Below are experts of layer 7 (counted from 0) of a mixture-of-experts language model. Rows are named router (the router's row for the expert), down (a neuron's output weights, with its number) and show model dimensions 0-159. Each number is 128 + 24 x the weight over its row's rms, rounded and kept within 0 to 255. Numbers have three digits each.
Before each expert's rows: "comes before" lists some tokens at least twice as common just after its tokens as in all text. This comes from a sample of Wikipedia text that the model never trained on. Tokens count by the router's weight.

# expert 11
comes before: " 0", " 1", " 2", " 3", " 4", "  "
router:196118095103116108134070146129086111144130182135170083169117121091130133129116085103107112116174121103126153173109133129094080146181101141135101091099112116127121128100125132127139124121137114133128131124118094065092131125130123128164143150094142147104104151126134111137131139107125115098133127132099071117127132137149137110151171141121142115133157113138124121131085156171119128185135137146136135168150183144132125078164099105114110105122142166120129125145147142133165134135122130
down0:155112150137131173111143124146127098161130110135138125157119150112143169141129139132126147115118112186094113149091127117142126169144130148126157117148090091155127141098142129184163155138103173150074158143125120159119125136125095157098111118105161133110124095139174123164123125122137153108121109126143076119134115146134088105167133186085144114105136134136101128117119124120101147142122092127152124146116107171138097133139088146093147159110131116120185152138123181164108086104086101
down1:111154160104106171100087111127086109132101096127126139117123129137156129146103137116141147119131128135130104118134141113162105161155098153111180114107159145203150142092094144110116136129145123124082142145095097126133124149144127157123126142112151165144100144074151111103105083145142159135132140124131132101162142153103171116152148155104178123141145089087119126110153147165100084158143150102150126124159190162102110125151096141113131094131150072096134115122120148131119110114125134
down2:077118086157100144112106105113108157153139126125103112109153168108118151103135139151145117114123145077155120148185118133179106133150113118130170163123113139121119081090098119094087129112160122124137118129166110180104096106125106079139111196135122124137125161132138157106149168119127101112115117132171078164165095122159129145157144139124130129167126128157162123131136091114129125173118115145115153101084130114171155104133149121134139141159167124142118148135123107147121100126140111
down3:134140131119099110156095151118151136126120142120155148140138096115123091143120115114121132150162098118150155114128148143092175160121129144107056106151084113097134122167147123119099104146116196110103086139169139125154155165164169146164118151124126113102122133132148117175171162124100096182149098118128132131094170154118154090100108121144114177100155114162113141098133138117164130151139099134092146126126131151112136118106138146142112127131117164120098085150137158146144108155114125
down4:162109128113153105138125147145119090125158155166135110124123096093145164176104136155127129093096147180142095134133110120081078083144110160127112078103137152137135156117130090141139124136113163128128165111114120170101112143111115124088121143141119138145106108128132152047098111127111127112131141180137129099098128141138136150132138130144131098136129100156117145167129144126121193169133116104200132150121150124149094153133155143122110129118154139137075112124139135093131107140137093
down5:120115127148151116118099121133069141147137142187122147140169127159095091143123139137110119106162171166206108125114113135108115101143113145100155120118125147158106106132135160113133132138132128101130158089176114128122129136152166145178171106111113094122084104145121118145157095149107130111140158164130184166145140125116112149124122125151127171118111154110097129132140154163167124086146129162165121117078156144115152143119125095076122127087132133125144138115108138151087114112119139
down6:153163136102155131116082137133142177127136101094115129118114145129140154101123113147142141148119151096115151114142140157089145151117148133140134131122132095139165125140143122085125121199115119129161132116171140113141161126155119120193121085116101156107116135127145116159157117122125079115108143130080151116151145115168126103133115111130122165158153050134103119098120176134125112133123121051106096118128127086125153093156142130135128155095151123146140118136132129130148070158129162
down7:174174094138154090134112174155133139113125127157132163118134096105145082139182094166121148127127122136130153117162122129122150174097143126184109098141116134129152102083119141134153122142117121145124111146154143110106135178157144152116095133121130173179123115140097144188144157131145156132140079141129144124111147113106120194127121154112158146134115139139110123155140109137133135128149098148094125131106101124103118083106123106167163158108133173144178143108116146153156147118145138
down8:116140107101166107161122151116099123120155099150128159165134136193135121147129104141123158119141164071122133180155116139098129102143113092157145112147155077132090173147124145128112124134142125157125105141129115137145122121099111145111099147115139120157152096139132158095141083130116125185130089156144158152153114111159134119109110130107135145151116108165076123153125133135166101126089105140153092168155098180125125065115132155112160115110109098125132142118131088160145116136130097
down9:143110140147116105130135136114117117120120164158120100140112097160133132153126134156144085131127126150128108109120111115145147089099105134132107122116074128128101153138158157085124169125148145105138157082141140137184094125103147086072113148202129093142134135147141157142145146117108132109138154142138083113119140136101156098157132141152131174122096138170160114145104157068149128146083146113123121125072112112182134147136158140128106140146086137157109138123147119137122185154147143
down10:117096107156144134097113121178156157096123110128098122105168161141130163130132166172112134133124138123141155171154125180109117116126141105149176134124165113117134103117082125078164095162144085123118135134100118113128129105147116167126141127109108165128072098126112118079117053136130139111116093148130125108136172146139145151170153096140166131138124120099134159107148143119136124107115147119131079087168110107112118130093140095134155120105141161132161119122091144148116125102146129
down11:151133114133124119119087095111162117156140111084123134123155103115113086162125110121125136139135156169127096142099124117113131115093124134117081111109140117138170160118136146147121176161145093150105136152133104086092166136094158140097127135107178140114093092137114102128129123148102111152144161127093138098125150150136124122153139140119111123090163112101175153159111153142117097175125094142158132080139150172149161115138077137141113124137162110096107153154128136178134090108129077
down12:147140105086126084126089123113162151103143171111110142093128083113102130141082129114128124121169132127137136138125123100121142093082128105093129104155118122172115116104138101095128140115090136128131135157122158116158124109103137179133103130143106132133135104107167160127095169105148121171102129128130107142160083148095094119162108144141125130075149143120144147107170110120136153174122094131130137101130109166083162196102115142098129125142139157164098119155140104126148110084109131
down13:125170084121063129145128125098129131124154130116144149105144148098090099132154112093162130167077174131149096113156113139145116121123136103132082135108084162102150185138122111129133104147106149123139102120132165138154127129140133164118176127147127140131152085111123167118143164125108151185165114095142100123098132169141105157109087136095106146110121108151148088133166117103107107130118123091102120128129119118130129140086100146118098133140149132145118107134161127179167098096116134
down14:124111096123124104093156138139162178169114142153123132154128162180172116134134163136106137108129125095082121139116142095131181162131093145156116116138107119100088134126137141105069104125175131138139168138144119143168093113123109119146138138119129110149163130116155142169143175148084108125122105130136106153139147109167128170117097129147178135158131103150114131147166107097177110164134155187130117169121132160152145142132125159131145114132121096118153173126121150106141153124127115
down15:130102127097195088154168167118136154125156121147104120138112111098137150121101169112138153107125132146145129134104106107126109119110105139144158163116165123123104126133137061161108160148109156163172158151154083134118189107101138141160105139135119131140141097130110130141080122108105146111155143130113098119131147127112186149128116096144140160148112128101104152118123108149132084145181108094119162133096136141149115101129130194123133166133148154091126108132118126104121123107087104
down16:100107111145119107106132130110124156102119144170123102106135103104077117150171127149151113146128134115140090138153168156134130113176087119150110175109143136118097101108118112097131137072155096088140111116151096155158175128138165118137148181111093104131125152126144164081117112086107137124106125087141098149108162142113191134130151147144127125109127158128096111151108143096135136147134087138114077110120121120144115144106142160096131120138130159111086083126115094137136162110142112
down17:093110143156132130119153103105159149115136112124131105126113141180052081118126091132125105162120118127149089103135140120142164135102119122100119159135144173130122137142112124115111135107138117132139115136112149142150122162123098106125110146129112148140172162128132112172166150147139116127130086086143130186121147153131085116094108156084116122157167130119157137125143143109127119122114106140136162138127089161169162114109081092146093114183130142150065139173142088144117134131162110
down18:137097107124132103137154142127082085125110142151140147170090139146103108143154127122143170081116139154151115163159106134112132100117141110146162124141191156145135094108121103117099136134090164125119143142141165139165157141073160146108115146142140097141142130110105138134134118137135111126141109086104103123101130131145104143137129145097187156173126086134070111161126100064181117121122143133126133140132101139153126122128112138189125150126077110122117119079125106114094106133132121
down19:117136144124119105151126132142102130105081169150115123137139087109120111084093135119131160111135155127137093130097139163134115132113095159162124131163156090138104147109143102130134145185119157139127167138121139119117150118118127170162070095136169085121162114130134121131113140127164094146121137103122165129167092068095109170119148152125086162117115122110111172125114135119103141120119133146114113143148097133103129174148152100084143157077117093113100150102145101160126168130108111
down20:142126137157099127149112156132129109105128166117142130110115134116125132139172125144106126135137136108132106144134147136103154103147119128151145105104129160094140127127093120127073061094080146092155147083089163150114095137108129155150136131119076112150112161132108126113139140141145085114148119134120098118125138099138178112099087134142141116092089134129129071142107136117136166093149116127055063119135127104169152130141182131129129157145137143096134080129127104167144132144119156
down21:108140144124063167104108131118179127112112133167164155105114146127117112115111130110130127116129164121147152144113166092119165128092135132123125139139114120147088138124138107137122155140082120102098131166156151100065126165109143153150175130146130112120111146110144158140150132164151152140113134133093160115167116078105126092098130132126100138098109158126103158132144115126102206121158163120112140129156114073103149119153159110154108110111095176119117123132174128144101147124147118
down22:118140132159134129148145163132109134070168116149136135120150114117141162144083151087140167086085085098126142101122157169139128123131135096106088111131084133094118109141125104110159155162140102098137121087147151142164136158150145158139161111148116121066106141123131165116099154147107105126150167139137091114153161152134199155145136152119127150100177115133161127103140151143116125117121124124108138145134160146152131146136147155134099147124153153100121136110132112124157062135101144
down23:148122170100149150148117134088128141129138147136107156149147093126146110138129114133078119173144149142107114108163089144139152097134122124113093103153134131121169135102137140169109148148122164139143074117135110120149172100133120129120159110147164126130125115106124134115094143115151124128167101147153074153107082142124092122104115105105115163144144132160141127095100100150125129072144049137133160139122106100115103101060126111104106153120120163160135131150148115172127100149162112
down24:102141100116173124146096112144121076139128158084119140150101097121156116127119118115108097127124171123151123166141130156117151140129151105078121092187132150112153144094122129114155110169118157111140110152095127149139115101148156115160111161181117131106135165155124170108127151126145142133131138102161111068114133126097114166139114083147168175137101118126127148158159114074137127126118132146147124116137156094141136164150157103135083166107125145117110116153125101138171120130146082
down25:152124112168109190107093085140154103144106179145136143078138087124082146163112093118122150091110156125142125143141129169138139115109143107124120132147106108128088159138122093150148109131169134126114103107135085094073140161132169148137103175143119122101123114107133150119113142126146128131085156163117155125161160139111128150100138124145132123139146124132090140110150162143134121095088114174137140123133123073071137106139124118120130106114104107065095143119102128112163133126119143
down26:175119130147148124124120105116160166128116098125127111098125089166091098148113119141131111126113147136108167123155108110147071071114116095146120111145164067115142145119133139140090119127079121146132164117138130130069136159122105134134093135102122118133172141116115184116123131131150101131137146156096117098111103113131102098098137080109099131115130100159137104104118143123133091158105152131161148079176135165073159106135132133141129094152133143071112146154107120130120134107115115
down27:162140130153124137123158125151154129130140117117104108139188105141124130129132121121109112127101147105083152112130109091130122143103162115128147152088104146161178120166107169154112146120153107127083117161096144130132167128122101137136136103115186188093186087101147089119151126102171132164126075076134158122122150151139099087148109138104138088124119167129112104145126117171132127141102107116134111123123103157106132091098121089126138071127125165138141106133134132122148114134130139
down28:131118132176140156145181104123130111114159169110167109120132102123113130143110119117092101138096134164102156120137118112147115103118152122135116120124125108079147141103081116117172102144145138129164116094155127131130115132154084138120127143106141102071092105161096114101147112137156155101098133130118114077144139122098128150135173113124171120094136110129155126116113105148177072115079176088152110102125110108124103135143144152158118138152148147094094120091101158113108135089143092
down29:118161111144130164099134079098123122127137089121151174152138154125138136126182098155090132098141132113103170101145083112160134106101168082102117120164126115109163144129091167121166119107152125139081087124107128142135126157103139159120124142126138151117164157136101099136135104133119151102141083116122090120152112156144102128104125133101142139110147111134146129117127105187110074092084126128206138131110110112098128105109114142143145107139138126137143128150114146123084107139171131
down30:129117120142090165108112137152107116131144137092112102118061121126134090149138081101117137135080093127121125103144163079155100122147144124121134113098104101113146143092175167219114148100144123110096138080081117178126094138124098120133112118112128131132114137153090104120121132160114137131121134111145137163110101130133117110102168137102134096141148111127164107130122166119155126142109117118134121152149136147122128089104123174128137141155187089134135120179119143140156136104122150
down31:114143100104140075164135149163144144154113138107092141142174139099139162137108135110146135164104154151166119166098096157092106138170150111099153115149117150123123099140103140149132099183109126123119140149101168121097118116125108161165183146165141130126127160112145140128099143132134149146100131108120108095140087115114088105150122122123154128129081107120169129076171121107155175164149100141089127099148129104105136147121123129102109169112109120116096118085137144117128083140114122
down32:167160171131158154137129112111127040136128133092094136122087138120159167129115139131123116123134135095119126099090116093133123150126139154082095107131124169119168142136135168147113094186097176171126150145135128120106121122106120105138133100116149139110122091166114105121137139132129112106128137108102147124119153092083098106107128097112138128082157096101115142146120140170109139096117124145164129110160156154151104120143108146135128140082164096097145145160131145115157099148103091
down33:174142167130061151141134093142156154161126109131098094138153124094099188146154158108129082125155174137122124144144140092166137140093107117136105175133139148142115107132075090111131128098146082160118109152122158149094134120128122128179117123153160145127118157141153115146096137137141100129144089136165134146132122160141124109154148169131118159091143142098126148155137105156077134114157140108113154140100101118120124143104142140124108104155137155167153103145157138170141113129146109
down34:113160115115175118137128130109141142140147126133099146144135126149146105116105108087133152129115094101142167109136122109159130150142179130085092060093100148136183129154117114131093154153100093112139132127131126089141114150105159101136141095126131157104122114119126103118124135122106098151146153106120131116078150127157135143141059122164109131133135112133182124144155123108169112126104104107106124137082175086103106092109097144155110102123150117153119165118120119089168157146136176
down35:134138119100177071133112129093154161145110140120110134114103099158134112153148144122133097079113133073127137122122100174153150093113109109066111085138093118116114115172078090106111138127134158119129126116146129105151123136147165106167115121134141164136135140136120160122137144119138108148141133119135145141136196133096131141094136094155141127132117096130109121160099130117119118116145157108138115167167145120165163103144092102143116140094128117157109079107124116100173193149115142
down36:128120133116100114150145156118096107116124090112141149098130145101119157103092097173129086145130127130099138137155107122164116113135123136131093135107149115146121107173105118163146148146131130107144115104160091153122138119126132108137090088150152165122088121160079141129147094082145193135138146155120200122154139158132136151144130057153112157078114153134136111134146110159082114123105115107097156096143142101120128129063146123099135141135112148157134094164135138151123133130127111
down37:127129161086135116139130099145160156136141131152172138121116141154117113130119172150117147138162100121136131110083144166117138154118121164126133136143130095131108103099159141111119167126109140167170124088147150119069131135138142141135163125133129116140149157162136155120192147136147116136059102126123164116216140090131100143075140130126139141154062122121094149120096158132103136138141133107101089140138120130099153134108153113146159131102110148110096089107128103110121126101127131
down38:115105123130128142101145111149110119149116113116098116116120150169157155118120158115130121170104151110160122112089137107129087158137134159118103111158173170118142167100134188139081150179103144084109153098108142147122102130104129126094098077155115127079120109085113102130110132176110147131138186144151140093144107112144117105155128135122180138128114107115173106137149147142147097135131187145129100122142156118133149135123143145122106172145158099106114138098135103147152129135114160
down39:095144159146111140119119114130115069101150130136095119092163146102127115156110097107165119063123146128119141113128121155110122129091131115114197105123106138129142155080141186143096104100139100125138101131150109131161126134123088123120131106136078201142110137118111114118135126126153124130149123143130150143160105130078137136134141126095122085171090157132111133156106124159172154133154147153126113118141118159123121102111114120132129116133125112142143171168114102184192136101139123
down40:165089151135087156078128093116150152116112113098154116085114114119110090157139135141091124150121129154126168133129144119174116083137172135183145162094136090100108142151096115132123167099155111142120154075140107092155170142145082126125165127105119136142145128123119137123153112107148121090079132136078125146119106135185140114108128135082143132130127139116125139136109124152117123134125110096111133150120101159129095081118121148143127086137113160147130146128121107103082148079152140
down41:129127113184126131122106128155093083145091126107093133126129136115140130109116106106149087144104087172150124139150146113102136111189162098139139175111203149125130102132092134092127118135158147106153151163150074123110139115112127148123145131150152114182112106096131120151123109163158094091155159104121138137126129141126119111159144115145127172111137106102142150136116120147162156135112148125137111077166117112163153155114109125143139174139156095106089126097161094122096130121140139
down42:179073171086097095156179128150161103123114127149157166148105118123114146108135119134143148090135140160092127149090150115106141107095123130137174088149133127083147138142150132150149120124150118085144138143171134127114137133176102103162128113122125114124103108174122112149151156138108129141126110153075120101136139114144087094127166104113078105166128126136164119103121130149165151122110086143139113120115151176126105131128126134112126103127093137154158145156187087142126127123126118
down43:139114128139097128170126139159132127125141131131149168146097163124132122133128138127098143111140080125110114055137141114110068124115091136117144123085139116114106092157108137122104102074133143170135129121116152146132136125128095121133107123103150170110124158133112090156151178136124114063189147093135161121132119153169159173116121108150118084143112086129121106136105129168079111128155115115124156158117089096141154125137120118110148067132159129152126124150127140143104162127138108
down44:104157074132118126114100120132098105170173130112134131131136135149093121159158107142097105133160164124105155119135102117132101121136106103129134123072148134127152143139098160163114122099129122132155120075138140107133101148126095169137112095114171161119134144101133107112133087127128146134124093126107132167135128180162144175137109098073166146116164154178148142108130131151142094093084103130160110110159136138116097111106096130160143104118130099183132154150078131140125115134151145
down45:128096118141063114130089150163088166149132139130108111132106182160148153101161132133160092159142189129110103137139120130112142133133111133142131100140122177110089112099135132085147125138125162153119159146156167115147143106167104106128153124164172127130089133082135158137145147102088096144148118155133138127103140121105133143114105127135120164168092129118146105150141133097141163076151138132110112113113127145161145129118135116081109118118102146140124123092152099165104176175133131
down46:107140123173131128118119144120135119112119149163129174099078112107181122118102143093094184126173115097140149096105135189119124125127136131108146094118115123111159116115075118139153120152114091141126115113132137099130124133137117116094110102112136113136100137180088119141110111166147105042109125155138155116138149150098125135119121080128118125109148106102097146108146137133110142110153111079119084124098142138132140127171132143104177147134158123145142123137159125068105115136111162
down47:090135126183156166117112109153167161137113111139124118142147109079129134134134144111135134135129121130114130145134124131110111114113165133172148151132137161153092102111109081087166143132151120126153114133112114103132160120119154154094107125120156102175131113122100128081102099136121149071092125147108163130160142105129124129120180141122111156101111108099090174119116126104093148129109130112082150125175097112133142160138109094116096101089075147179133137091122132120091092104149134
down48:110087156126146158144130135130113126090127107093112108126117108095178142175148150163116113115116128132125131159130150119137165125110129147147095141131115131111132108094148139152167142170155120118134109111107138102137124150168130193150124100109128158090085138108140126133086087136140147102120120109144128110158163135130132154127144149152179121130137156104137093128126116085117159149120136116154113113111163076196075145151173129156100135136163162127147139168124150169151093102167144
down49:148137123089156157134089103109170143115114166144138143105076156084146130088147127144101157148100122119130094112151124078137128111176112128118116117127133128130146106112158116100135161122165141146133131107122141109097120154133124176167138101110149152152125108121123187110139082142081114113140114146107082122118133129147124144102133132142096156130123130166131168144139159174135158097133109101123128135117172118121171111154150161104135138130145076084161144160114144125082168176107125
down50:077137134101114150134114118149166156131124104141173123074097110127110096159102128132169125128133145092113164097114154168124135143092170144098146160068148115147119121167138130140086140109137119157157127092141161149087138123165179179127124119120121136124121080148121133161153157155116114147146144104104137137158117122166118118123085129120092145135119128139150121157134166086125110125153149123101155133089103108166181136143100146136136129139142115101146149103122100139162101088100132
down51:142133118115122146094127124119129032075124128123120136115162113113139078142145120082114159140084153132161111133154103093089140151143120126153101130135086196143138156131106147154149137149151177114139154132120136152090134135137156150133170141122106144127125113106148141104152072128160144137146137150152135113103126149126124159107160106124118158129139134135113123152106136136153162126148103113128098102160153144093109121107109133136112192137170123109121084131158126158148084145161111
down52:139113139090121123144100118170122110137119136125130138136131140111122127106105128112156145116127112127146118121108142108123080072149143123122145103119129180141135112157054089165144084090138114158091125174081115149125092129117167151122114167148133128123107135131090112114181127146130157123146149110131092093125138153146097171120111120138126139145086111154095085168184100132148140115133137152134116141078105132099127157165102122113131121126063119086105143119136096128116164112109146
down53:113142129119121147068108128101120137110128141104096117120131110088123113117130165122103121150086141170126150126102127107167146128143178104148157193190146123137161132126101111109134141177139089109141113128103166131101083156121112113067101149137111136077117096142147123176128131137119135115149099147111102094101164165126124138128153177110113126116128115142174151142105103123100164159133130152119107113098122138112095113179101112105134152139147121121089103167141151156133126123129114
down54:108074157148095120132124139113141166118142128156168117149161132178131128145128145114104150140100113162167129084146129140127127081104123130170104142129111147112118101127139109093145133090144117165096129183135152109169117132129149108118109170093158104142099101103136142080128141098099126129140120135131116123131112136149155168112115128153137102101101125150146138129096058116146103106136108138074123139108073100121128147103155112108156120128116120101127144133114138122128173150187188
down55:138129126125111137140126105150109131156129122093130112133115148149131114131124109135162076124127098127096115145111150114151140121160053151047117121138132112142181142127116175180117123132172143139140104146093132159138162142173133087127090144125160153143121106130150143153089145116163103147136106134147143156113152163112107104107104091118108104151140114146161104121151134118121083117139114166196140111134104138111150135133099121105128141184155109115100137147147141175152093151125132
down56:115094143144130156118180140094095113143164136124091130104123179150145121141141148158129110168108101133091084135132138098156149165185107114160119160073146164103138115096134140130116176102111109166115152101132143153143120090154094118105129121112122124145133154104137106128133094096093151079149144105161088128123130110134123170099119163148123120189096084174129130162166123146128118095098132117133105117144118135153120121132149160143131134118120105114136143136100139100100152143114159
down57:081116124095157132145164107147128132157122142116108142135134131132147099103119162086156119133120136113112100113103111127104156148130134119067099080156124158100125074128188144129100123122098141122115132189120126141135147127118145093133140126141139120127162155102104116174141117116115152139140113146110117117084151124110083085112107092134133173165171166104151098170159137163140131106107102158103125117092153164153109117092102104154119162141117106124124139131128120105147097182094120
down58:136163098137138130147121124090162132101154121104154111116164143094124114161122091154125101139153139140114129120132082169145116097143155149150121120136091142129155115137129121145114188124070127079117117147130183111092138121160164145152109164108136165117128139129105141106148111099121122107139122093111129132123186124145146078119115108147155115088153161134129119131073153156142146116101066161111092105140109144131149081106120125118108107153147187126109109151157124100127130158156126
down59:158090098096114097129136125150117094142132140115156106086105107149091123139195091150134093144151149133103129150140129110156103106139117129125102100159116082110145130108120141157093121095136127091121125111124117124130102139096124070104112145114132094118101109126121109092133143141154147146165132136140099149080140148134161102130136125078145100102156164160123108164157190131141058128083149131135088140138129133117080112132128136133156121147160100122118129172097141157124115131137089
down60:117083127113108161159103148107097097157126113189169161118148085108111106145127115122106124109145168153109167135123124138131108126110159091157098140082151115083098163133134157111152107066098122152105147133132118126127161123156123146098159116106137117134172130126140122113117169099102133174124128118093162137145107157147144123127118119131112169099080155128146162127103106134133098095158081127130147096140107144124088097109133159134097102142114166091113105095131121103127122141122161
down61:132132095128120114129099139103130176113147124118150093169148123154097088170129094143128138158077125097169145115126100140113137138126108135146145113117116142117150137145105137127119168101141110106084110145106156126166131152141126129145093127112146132102102108156141096110142149159078111166155083112120132147117147137154137105105101138120142140110150097093206108112099161097167123074113079147121106108119097146094142123098103134145137108126117123138151085073090130149148112127131173
down62:094145119111125119130146114157116138112166129100096143181124178134118099135149133101149136126064094125120125125132133093144163134169111142120087133077106137078144127140134116171091193121137138126119088120111147160170151123154095107153122112172094137095144134120127125122099099164115143141139110088146098136108120134124123119130121139146149146122077129145154101127111109076154172113153134119141125144117099165141125205120104177136081124126137131106140120117106108147148113128139121
down63:174091185158143153116154120171132094130070129110082123110119113082133161144109144111111087106122113138119111144092162113114075098110119158119163145139181136138107175077165142121142130129106132166083139140073127114098152125116134141134119149126128121127101149127128118123103117126150118126120138141136129097142111113103093125133163182120136142136115122084128147129147141128115125139112134138148126104156148118096147136163134132150114147136094107107115125124127154196088110075076114
down64:139116162176101159157088114114132134123099108122142120203130119104109145121165095132127143105144164133117141129117117115133114102117164115149116115119122119194129113117115093124186118139152115119139117142144092134127127091128150148132074099133142146116115082103085081114110083133081173146144112155118187163120149129137107148151133146104140132109146168116132149107121128127098109101129154127119163163103092094140152121123113100136132120103089123148172186102133120115094142120138131
down65:165072096131102174099101087119149142126111143117120089111114131107091131154127143138144159107086099125155166159107145146145145101136144150100132180144131119131140111112107146128129145147158105131146087094118132118109123149142161141142139129092150144162097111132110133062132108126146204146087121119140118093138127125111181130116144111139154147130121116124115173122157099124136141111138107124136133142154100105162103137119100097130127086149172139137165136134128096162114084105156070
down66:109116161120135132129135142094105139085139070162103137137123131135144141105154143129127162144115122129166121118119103139164148116156143127143107161094142131113154162104101101138160103166141115134172143137134133106139123159121190122147195091077121114118117107157089174134112089122134140098086159110182119148142153118125132139128129117150147126090146093099110121123107138116148131095126122122109071092153165135099108121135151135176103133121181108109129122106091087138153146158101127
down67:091167105110162124156157132115167121136126089139140125142122118134149086151135110120103153064153130131142146118076107136104164142132132187114128068145129116106125145130190116158151137142105145119168104139098094089136142120126145130102131089118113102132150129128133077105119092173168146127110105129143118137137110099092102154124163122114121121150119128126090138104102153107097147161108162097122142126134122134113137131122103153161163154112122088129137100126129105087202114120104107
down68:135124090133117157108115132082132165118110119096089127149143152108136159126188123131151121108106167138118113126155113103178065072128148103140116169063090151124129162122104133158125157102164114135125138091137092128111113126117072099121151128123118117128138086137114119113105143114124134143142150155140153165128107142155158175115117132108091143113097141171162116166099120110168165124132134156126144127061132126094157111119118122123118119124139159143106139149123148148111148117138170
down69:145159134157154104137118147106122124115134117164192137108155096083100148113137144127131112162156134134136136115137146171119135113128140082134129134148126113120106130082081100112141106126097142117141150108125128149082112158129179113128156158155145107094101151160157134133093129109104135148126109138156083102155172112120121164135149106168133201149165147127137180181150142123123165106116143098128083120126133127115154113106106091141127145106111149132114113092135120113161077148159133
down70:116160136124136144098109135125104151083169135124109144157178152135102097099132119135160120140105150103156120152158104131101114109150160143099121124085095144132152067140124111111127129132174130134157141134130139135143105117142130164136121106156114160116124097130129130124171109107069120138127153109158078166074142119145168129172131088150152156184135124138106089130133154099148124123117156132107161116103186116131141145103110106120104138078117140100120162107132125109127191153113142
down71:156140173126128169110147105105137096132097121107109100112120117122147173140112108133135090133117177151126110167142134139154114108109147113092121119141154160104132179086126113149144152144142124167110148130146112147065111137107142129077106106151130116081144092119105128145105104133111106108077131176137114116168085129120125096172161177092148086104124143098117154100141121139102072126095149145167136135109158154133123126120126131132077122120150124144145168158141130139156136118140118
down72:122116150125095163154110107134113164182128131159158132131148120154152169134136118109101148151154120094121108135131143143105109119130135137143173129130103139145106093151108097087135094097142085137140156164164138120172148095164081121199140117120126136170103148161126137112156148114136096105151094138123138142170129100117115156120145117150130118122090128094140152106091091110154124092174138109094130148124082122140153116136150110084144098135124176164157130111124142138093131138139176
down73:116130147116103138129095117145143153101096143114089125152089112087060121158088119147130114151123121168106102124108097103103132073116146100124179137164134131147132144130142094154128096110146127151167153125158147108121112123115173130100080142122100133113108144109089133093095122119106126110126123142109101151126126141159100124111110108145138155132142120093121128154158171144058127146124098105108160121177137129108173105122137162132142104171129100137156094086140125114159105089116119
down74:131148125116129134147176160130143128143124138154098135101144143125144110142096163086164108150153179157140120128095077112102096131149133096095155136117154126133158085123161131099088151123095149120109142120109122088084098154136123131136119094165133115099127118153092130107122135136111110143135127128152098106094113142082145118160125124105143158122134135123148137145144205131166100093071148114132124155146164139077120122111128108151152153098105135116155136109098166096177151156102123
down75:092105104135155182100128082141105122140130136105083126122083109102129138112110114124186120095141134116102080096148139103120157152123103113108152131142132138124116112145155145179131159098111136140111113132115153189131101156142107116121140124180108176114129122127141129147109144101133138121129123117159093089142104170101119094152103153093147147178135166112125099163156165107096136089121116130142114151141137125123167126123121081123120125177111129139125116173156108123147064114136129
down76:140132172142157116109107091139166139141114146120101152124089147124123114118124093170115123178124157061136113097109156151130138177157126105095097091138132077108135133133089139134127135129114150104113129096103097100131069178146112131141131107125120098101131122081130120156174128143098078116133136160114132138113099146142104108087110138100125112149138139131128118096142129141148140111131109157116150130123112167145105091128104158149091122097126080144178172106083114110152152123138145
down77:121126085129105114115112151159129126119162145138138152107155170087102137102168142143145159109179112140101173136138151149112158133122131085166144134139122108142115104149173148105104146114129138110143089135145115102138121100134123118102158174107130103149125169139142130148160155141125107106138107090132147138108148164137194130134177087137118121134127155142122109129139147100099113121118139086101113141138098153148092069141113100091161099176146124117134139120174149075133127153180128
down78:120132121101123116190101156086129159107154111119137111148147134150132101098108135132127181098141109121137146143100111143121156157129084113134098111145135062090101107158118131146106120168113131161136148110152142143107148080141149106158135159120133093106127172119127161121131147161133101137153165166121149135155134082089139089098181109123150133113112123140145127128107159131115092102146148119119108186122127144161116138143116142121121148079106140136123139117124123104159148204137089
down79:157087102124130126151104135141130102128144130114125147174157161131157147156160099135105166139126112107117115091162091152113121126143059117175116123133154123139145109089131141122170099109160124134112142130115106138129131090167168152132144108112117155100074113135096145092158133140104117097170155118125093122124177163162106120126102136134101140161165134151148142160139144116131116100142109130110135125120127156161166089128155147139150103118165157120144138104080196161109119125145097
down80:134138093129106133093070141102113170145153082116154119086145145140120118165127123130092130100182142109146150131128149112124137103146177088165141097100130118158166135113128138120093142150113124096136119138174108105098120097124169113131161106117142159130063134134108129116141129107087135126123185138086105133140122114172149132148188114146118104146141123176173129179115151134144112101124116124139108124166149131165136102132119119159144150125154166114123156106158118142162138134146134
down81:162156114135121078107123117083106119100180162165121126105175125168107082129151134111146112104068110133135126137116073146093125160134149115124090131140116133129113109150088148122119133107110119110134136109129139129165118107154154174160102153122117112112128155069124121082119119120115119118131157138129153099100147133127134157129148104095171165113112169117093112133130125115071113174114141117104156155081126117153127144087117109126136114122093129176136098103124114085112135137089124
down82:105133130089124077151140153138107106095136113152137140138104163142152140123139110128154153090111121085109129143094079181139120133148136184135149134089118121102125080165149120139077145131100115152173131124160118151119127173131135117171166110117130129114124121151131101140133101139130139098148152124160133105137168126152103160137104104160138121108132084125141123129123135144169165166143132140134083127151111168150128091103100155092176145094137121168107089134068144106142147135124116
down83:105132114125155145157120117101119128115119111114149131137143170139146065140084135097133130169106101109150148118137123103114167118126133119120092095152108104142166136149154132172121150101099131139142074151118148167156126158149156158115140127134107134116140115137118127122130088153094085168151139126134107139126143113156087075096127145143131132102122121179152120177117167080140150108161102153084130122194113134125129140105152115106137164113097081133135114157095125154180121148115120
down84:121107138140119096145154174128102123129152149151147166160150126104136091123165124144135097161134123157115149114136114132154147108139148121130107124131125120145133139109104160124079163097095133131123129147145147129127124138105126133103146135117170082159128099129101170119090119136086133128085118158079069132128125130117054163152111151153128118140125131143080181167136071128119165139085123133155140101086124140109126116149106156145124138187177138152150133153141117136087134128103101
down85:135131141117161106146155126115099145141143078081107138154139129123111125108105159110144133133123141151078097111119094104114109126121182111081122133152140110119133088144115137119110103127094123135140117131100145163188126122116138104175109125139140139097143118109167112138133130102176154142176154102096111156112119131144139155129104092121105126148170137151109137130126144158140085134137097146091143134124182141124122153107113102195157126144119118152110067152125185169152086142115142
down86:124077132113145105154161160114117100125121097117122144132131106134132121120170168145139090154139120106141111095138158109135127124091161122128162139129105094114120118120163155152189104156115113147166139151154130152166116144112138107103155121136103078096122121137110039143146133160149121164132137146161152130130107130111116163108109101143118156094106153163132120062164080136166126121104134151081080118112095114124121135115147120144131141130111126138108130187135147115131089152137132